Experts of a small language model.
Size: 14 layers, width 320, vocabulary 8192, 38.6M parameters.
Experts: 16 experts in each of 14 layers, 128 SwiGLU neurons an expert, 3 picks a token.
Training: a variant of Adam for the experts, 238M tokens, 3796 steps.
Below are experts of layer 11 (counted from 0) of a mixture-of-experts language model. Rows are named router (the router's row for the expert), gate (a neuron's input weights, with its number), up (a neuron's input weights, with its number), down (a neuron's output weights, with its number) and show model dimensions 160-239. Each number is 128 + 24 x the weight over its row's rms, rounded and kept within 0 to 255. Numbers have three digits each.
After each expert's rows: "comes before" lists some tokens at least twice as common just after its tokens as in all text; "gets" lists some tokens that make up at least twice as much of what it gets as of all text. This comes from a sample of Wikipedia text that the model never trained on. Tokens count by the router's weight.

# expert 0
router:131113153146124107157151098090151166095128136158139131104126133143114156164147163149089117132085138055106167099093148143094146173155130144096130124148123130118161148138113144153117188131142162119098147164097108087143124155133136118096156154
gate0:158186119100098114169158194094122109106111096081086103103155139128118114123119141167190131135161147129146131137153087158130081140192126108104155174135109121137139165106165103159082138119144112117111145149115110134131157122136127136110109161
up0:125124134179172114092141119117131165140104095150162128146119081114062136120108142117077166092094093106108152104160116128152132122136139174156131142141131143096075070143126129148130089138105128176137096075142134139151146153113131140131104118
down0:126131114091088161178105168140177093140152127152082146127136123138117147146131119133106164131134133184148083157106137149124107123106099101068150124118131182127153126115149112138124138075119147072144133108147136070090137116095103117089119143
gate1:124103164134155143134160111125100128156121125149130138110141083105148161128119207133134153110131139115133116137119112146128158133135100084150155101138102131134109121125130152154108117180114141133179153121133167143108131096132154133117050125
up1:134154172126127137132157118135112114145157141116127159145077106167106130128128176158186084082142138068157122130122150124134132121126138136108119124121140123152122124121116117119149152154152105151119151126159108107112120124164144166123166164
down1:158133159100163166125133100157108153086099180091094110125132107104145160128126167130063124073142101153106132120132102138120135166073176130127118111134151113142155127141144127116150160122110121122123156128079105122123130141159128151126125121
gate2:136128111107109150149158123067123083102108147106152176148148132149115092142122174118131130115136124133127127128158121173122115137152110130129147077127141139126123140139137146116124100134150152137097125106138133166153157159161143129171118106
up2:126125174109118130157115170190147094149145112110154101137124131121115139164096092173125119109150109171131121128094125098116145071181173119131096128161157138138143113113142057101140111140103098120137142137088129144153124130126146166097118157
down2:089156119112109088170169121150169163148141126085095107125117163138102147129136127191145137148094124116106136111092186112119132129157100158152122130100146120124178130156152109143137157138132100104065117150068126125116127119124097134151092112
gate3:127104102128171104112117109146106113109149105155117166120136116130176110116104157126163128151151078121113140089134132096149104138131120098123122151137150146141071130136054169137155111103122125121144120109098136079140158102177111110159131139
up3:128115151125110111128114147174140092134145118170117104131124116110152131128060106117109145120144119144139128139105162098139161127165162107151122140113117149087108080108123118105112112151119170178163143177121138146077160076126148108141165131
down3:116153149152110123123102102134202129063091106149119101107127093102121165155134116126137107138100086111113128126122107141138124115150088103113133116200096122092115118127127150084107116152175148113132147092114103135098120163129145142143185099
comes before: " |", ":", "0", "%", ")", "1"
gets: " ", "0", "-", ")", "1", "5"

# expert 13
router:143088156124131091178149143108153152116142134150100140107111140132080133158142157137133135172116129068128146123120124147088156142160106146091150177139133117114147127131105129139104136138171163088115180180123116105127109133132127128130135138
gate0:097118142124153139128143120131153098112131130112122186158115136117198165136141131114115113111106123134099118132113123151167157123103152113121156072126139150098115139140165123108116087090127172134120135119160122150150153126141181113152118146
up0:136158126133153123157181120139158160111150167148116129153134127131141143110142154127128127094122133107136124154169170081170135135102124145101123118176142147148168063144146164134109123149158154116088129109147144111113098170136162139120146121
down0:115146142102211126176127168119136150132100107146127118114134159123131122121100130137138127117128135132155162102137143110082151140123152101139131126160113110121108110180150110145138125146139087137154110154196124116140168130119135140143132102
gate1:137140122103104097146131152145161132105107141113137133144130185141107117099141150150141139108121176091127116129127054175141113204158068117138109127089108146162080131141118110168081135115122132120155123124125115119159120156121128129125153162
up1:130118092124141102098185136118170138117137137143142174136160144104145099122124131134137143117133149112105114116097095163103151143099093183164149119140108136091095119108151132148121106120121158129154136070129105116136111146149160132158159167
down1:088143127119068119084157122108097114105147150138124117145176107131159161178154120106112193125114096127110143110132087152147099115126124168123093118132161123128131134115145146127122145149094105127133123100125193148101124122138139128161111120
gate2:139100133171156131115121119143111152085130102110101111120083132083139150146117144133142120117120121118149128103120131107076129163160149176089152089134100082136075122166152116107151143117090159137151116088142149133110180136139143102132139137
up2:101096147104136123143082095155163125162156157115119101132118115127127109100107150138108116087147135133151155148147150149164106147151141126118127139127161166135148089167154129162100123128120090132119124122098144120115085101134141103128155165
down2:149127108109140154111120155116104128141095105178150144151130124131132150137164102129121127156106103099141134090113136111135122105116104106112128123188083081086153102119129107107158121114119124112144152134128119105154129120141135152150117114
gate3:144128121177116135087129126091088105095140100177137157111098088128131136132096112114102109159133154122122133130131145175145114088133091124130129095095095110111168099131114121095147138141103157135153153157134113129132134117135082133108077061
up3:133137137184103107137144138136119117123128137140166108129085092129144130103106138123138159136159145137142154097114147166153139121081099092162127120140144090106174129145139110124126122169126142124136134113117122177165166114120103146165148135
down3:103139104134114125155141164132110136131115195161171122140139150134137144113133137133116138179177121165170139115111122134136158122183163118098070154127131120133123148082107140091155087152152100126123139103138132145115141106162108112122150105
comes before: " ", "0", "1", "6", "7", "5"
gets: " ", " |", "–", "th", "-", "%"

# expert 9
router:116123129144117114151138147116139143092191141177147155094114139138100121192132168125098137144094134040131137131148167168128140147158128159101137167123100109111133120097111141136115153134179154101110138164109126107127124146160129103079160137
gate0:134134144105162133105115130112101145093125114091080157147132125166118111117094102109125125156134143192121110131177113131176100087117145129127118113081136108129135171144108125110127097136118081160139110152152155145095134136109190160127108115
up0:130107135117110156156135055128133182125128114136124125143130134102160126154135117124134140109096113104116136143152139110100120153113105102106126150126130132168137077136137150124140129127088166152130134110122147162170120136148099119099131123
down0:131169091141170103083154110131111104161128138146109095153126098147100132126129122140155133088159157201136118108055155145146125159108128116133138121153141139122128140113127152135158099108113156158112114120118090075128141127115093135151121135
gate1:155072158144145130104128139087103161113103101110145147134138166101129096104154121110136124135076183126112116113187117131104126116189122144129174130115113123086114148111105126111139163117141127133148127129162142117124109157168115137147064081
up1:177072104125150149153094117130071145114129122135150141133172161093156160098132113154138122101111129135136134133181113097175121143147130091112159130103113090121118105125121123119134150145074111155171093136157166096129105100173104116161095067
down1:123085175114154136135161112169124125154110124097133165097151101137128094073165123117125146115140152132133113141131118137098130096138112161146136135158123115099144152125101097126113118139141115143114062097076108132165173103128139153146123138
gate2:095130143133116100105123102127127091141153141146174131126130124146087112153146138162138157072138187128155128128111147108107130152137096139116119145111104130130124128113126161095159138142164142121144156105140144124139175127095120183173105124
up2:137127149085167118133111092130131118125152129130143196153120142134109116143104101178171143095098158097165098112106129096116142128139153129145126165125096113119115111134147140173172089124168136163162106102130140130159149085158115131131115113
down2:162130126125154157104122116136155109167157137134126092092153140112187154134156162156131136163130127158081137126093128155129182074107125107172165123131144113149147093128119106138153127138110171103157111140151133088068123129159157152133104074
gate3:153111121159129156115181188121117120134115142147127120114109112126164096115148144147114110144128102137168118109113132111117132143083143159141131097121110154158161121164153123116140151126103113123137093183126117129142133139096124120102106117
up3:146138155136132142090152146146127107099138115125128105125152106098153077133143156175111140104154103094134134121179089125131137160133152138147125102116118151146152122121156136099081108109110095113177115149154173149131110121110170147115077115
down3:134142105118164124144116050143126123133147172121154094134119142065119165128100110114092128134097132098079155153118123145103096130128150132155118176160138095129103117163135142132146060140078102135137095145128140125096170145134102050145143101
comes before: " |", "0", " |\n", "1", "|", "2"
gets: " ", " |\n", " J", "1", " —", " N"

# expert 4
router:125138156141104059136174141077136170098172118136158157156091115162098113158129124096114110128083165133113120124150138190120135145119137160078123152138105095068157121125127160160129146135152154101097155141093090114128088142175117105110151129
gate0:108160115087087190177115129149115173121106089165101136151096126127153154119138140154134102180107092117168134089100076106143065125136118078136139124087148102165121157164147108124125162119124096137160102172159115134120106120076136158144108126
up0:108121136099147075106118113118128147107148085136128122156118110094151096127100115147129142120099071116133097154135113117143100105124076140062120150116147095133144142117152082142109110102104126189155118096156128100095098085077112165126139111
down0:135116168135152161155127098151149125117093137144134132082130131114106129148083169177140136132129143132129121138137126144144115152123168124117117091140144184136142136116120143127144118156127160149124118088151151164133119122117120139151134169
gate1:099183128158118126099107094125112124158132083119110087183142169117154103146132122138144157117167145152067126165120117132152150103125127136143084109117164128104129108137136142179106130139127060170095124131157120094116136097099112118132098088
up1:159180102142152104126134164101108117132151131164097091121130145120132121128123118173109120131163126127116116079152142101119136094090115163135134154163068124118081124141139108117153122147100086162060143094128111120136113122137127147143131102
down1:066098109134112089123087102143109117123104129096100192151096093125163121100107126114142134141133137186129141129132151129117147150131104117123125114125132119121138141129129133140128113127150159108156134130147123123124152138141154153131118156
gate2:121131119085156113093154164088074139129137115112122164174132092150158139146112168091126126106095139104107146112100134141125131111107119133141143129094117133106162144100128131185136155140143142105153104134120147141121132129159110173136154148
up2:116168138117125117150114082113144106167125087134164088136105151162177133137109139132093115192156125115129162139137109152088105132135151132147128158137117133052102160135142142134147117114150167133092120108126126094153127100086108118104179112
down2:121143093120141095120128130120172156122132162133152139114111166117102105160130095119136120077105129117167101108134147182137082112075132124085098143150099070143119116150173117151138085104127079161144140104122125138132115126097144150187126127
gate3:116125092110156159126075127089148121149111135089141167132116136150136150110065122173162110125118088141126134118116087107135141138109135103150125117094140124152111180091124122108145152118124164123146111125148139161136175116102134140124152139
up3:105171122143153086108153116152138104141091078159130130132167180124153114141115113180142162112113109141127104102138147096110132122158151112120138132115121156184104188167138143133128112174151151157098167134164127121159137095105115127134133109
down3:159160142135123136151122157163127150104147104145087129150142158098090114134142119079129106113139103211089081117167119150158142124144144135083095138151092122146141144143130154182105142161137165156152147130118158117114112103130116165136084096
comes before: " the", " a", " The", " \"", " his", " an"
gets: " of", " to", ",", " |", ".", " by"

# expert 7
router:126095141122106098124167131119133176100160131139119163103139107141128109148145135096072113159121181109117130148139142157109149115145100146078153143149121065069123116134117122167106200134127140119110135138102111097138095130149134111131151123
gate0:143101087132178115130090146147096101151128109136110133156124155124147125111132129140153090108131098163140121119136085128125114098154114178140114130116132137070098151135138174127137130121108111108147100103159142119091095122139136120119136133
up0:160133138120154112095117128101103108117117153108151113160087110106104162144106115118130119091145109145127140140172083116120146120136119148130128143147117139123128150145136138130162149137106170110162106103163124101090142134180133116133148123
down0:115116125110132130139150131105140103179128165121111133129090145106109131116127108150127110128118142250114114105101144125133171121148133129102125138148170091136106060154163113139160127163175133117089143132091119103054114119118147079124135076
gate1:167151153137136163113169184132114157100147121147157135101116135133107111150121143139105130068123165135102135139112134182126108163077115146127104120159137148100115168125103142113135132143152125113123106137112120147123121133179144171132101121
up1:091111116150106115142112113134084087186127149138153115132120117177104104117129107137161099119135131116145120125103138104115142100158124127148127124117123126144144097129158162121109168070091121112143114120130137144141096144106123098139123131
down1:099080163150150100146112083138104076146141103121097130112135134116102122098119111140128122104111113154112194150165094109134111135116125147143095120108070131119152135114127118184139154131103125149135079148093117120170140121163126138148138135
gate2:148134106089111143127141145101134149127138146102146106127125162112151091152124150154123099150137114120128125160157146121143108135094123137131128099145114135141145119103113098114126089118128095134066162139115134138144147156162129101133162139
up2:161127101109141142120147128096104126117144132109129141145117156120123109160106116161112122152172088142164117108116108105142099112095141101131135123120088134170131116131134114105115121123116122135105132117122147145138108118145114153150153124
down2:115117161150145136092130099142131137156081082094141124139125126138099165109112110113122141085110114134133097111129114154100119107158134112160135132120124109118120121141151123153110125143135132152147058148153139089113128116092143107132124071
gate3:129128117121107108111146135145162140145130175101100080134138124154105109155162139110141128134149172096139138131070120149118107160135134130134182141091138175115140164126131099155086142142144129087140109173118123102149164124123140155154109146
up3:148099120161167145103173157095150155131090172099112099104121120137133098129155146114130119157165143118145148126129138135115143096125129166142141098132156147087123141149123121144117151169140147132143120154105165133148124129116117123128119111
down3:106149182092161112131155144128133143134105080154124125156145146142135128119153111141148188129115081181142116154103142100132144161128111133128106091124098127125122115184130108108150135116146100121138140100177149144145114129150133118153149127
comes before: " ", " the", " was", " a", " He", " he"
gets: ",", ".", " was", " in", ".\n\n", " ("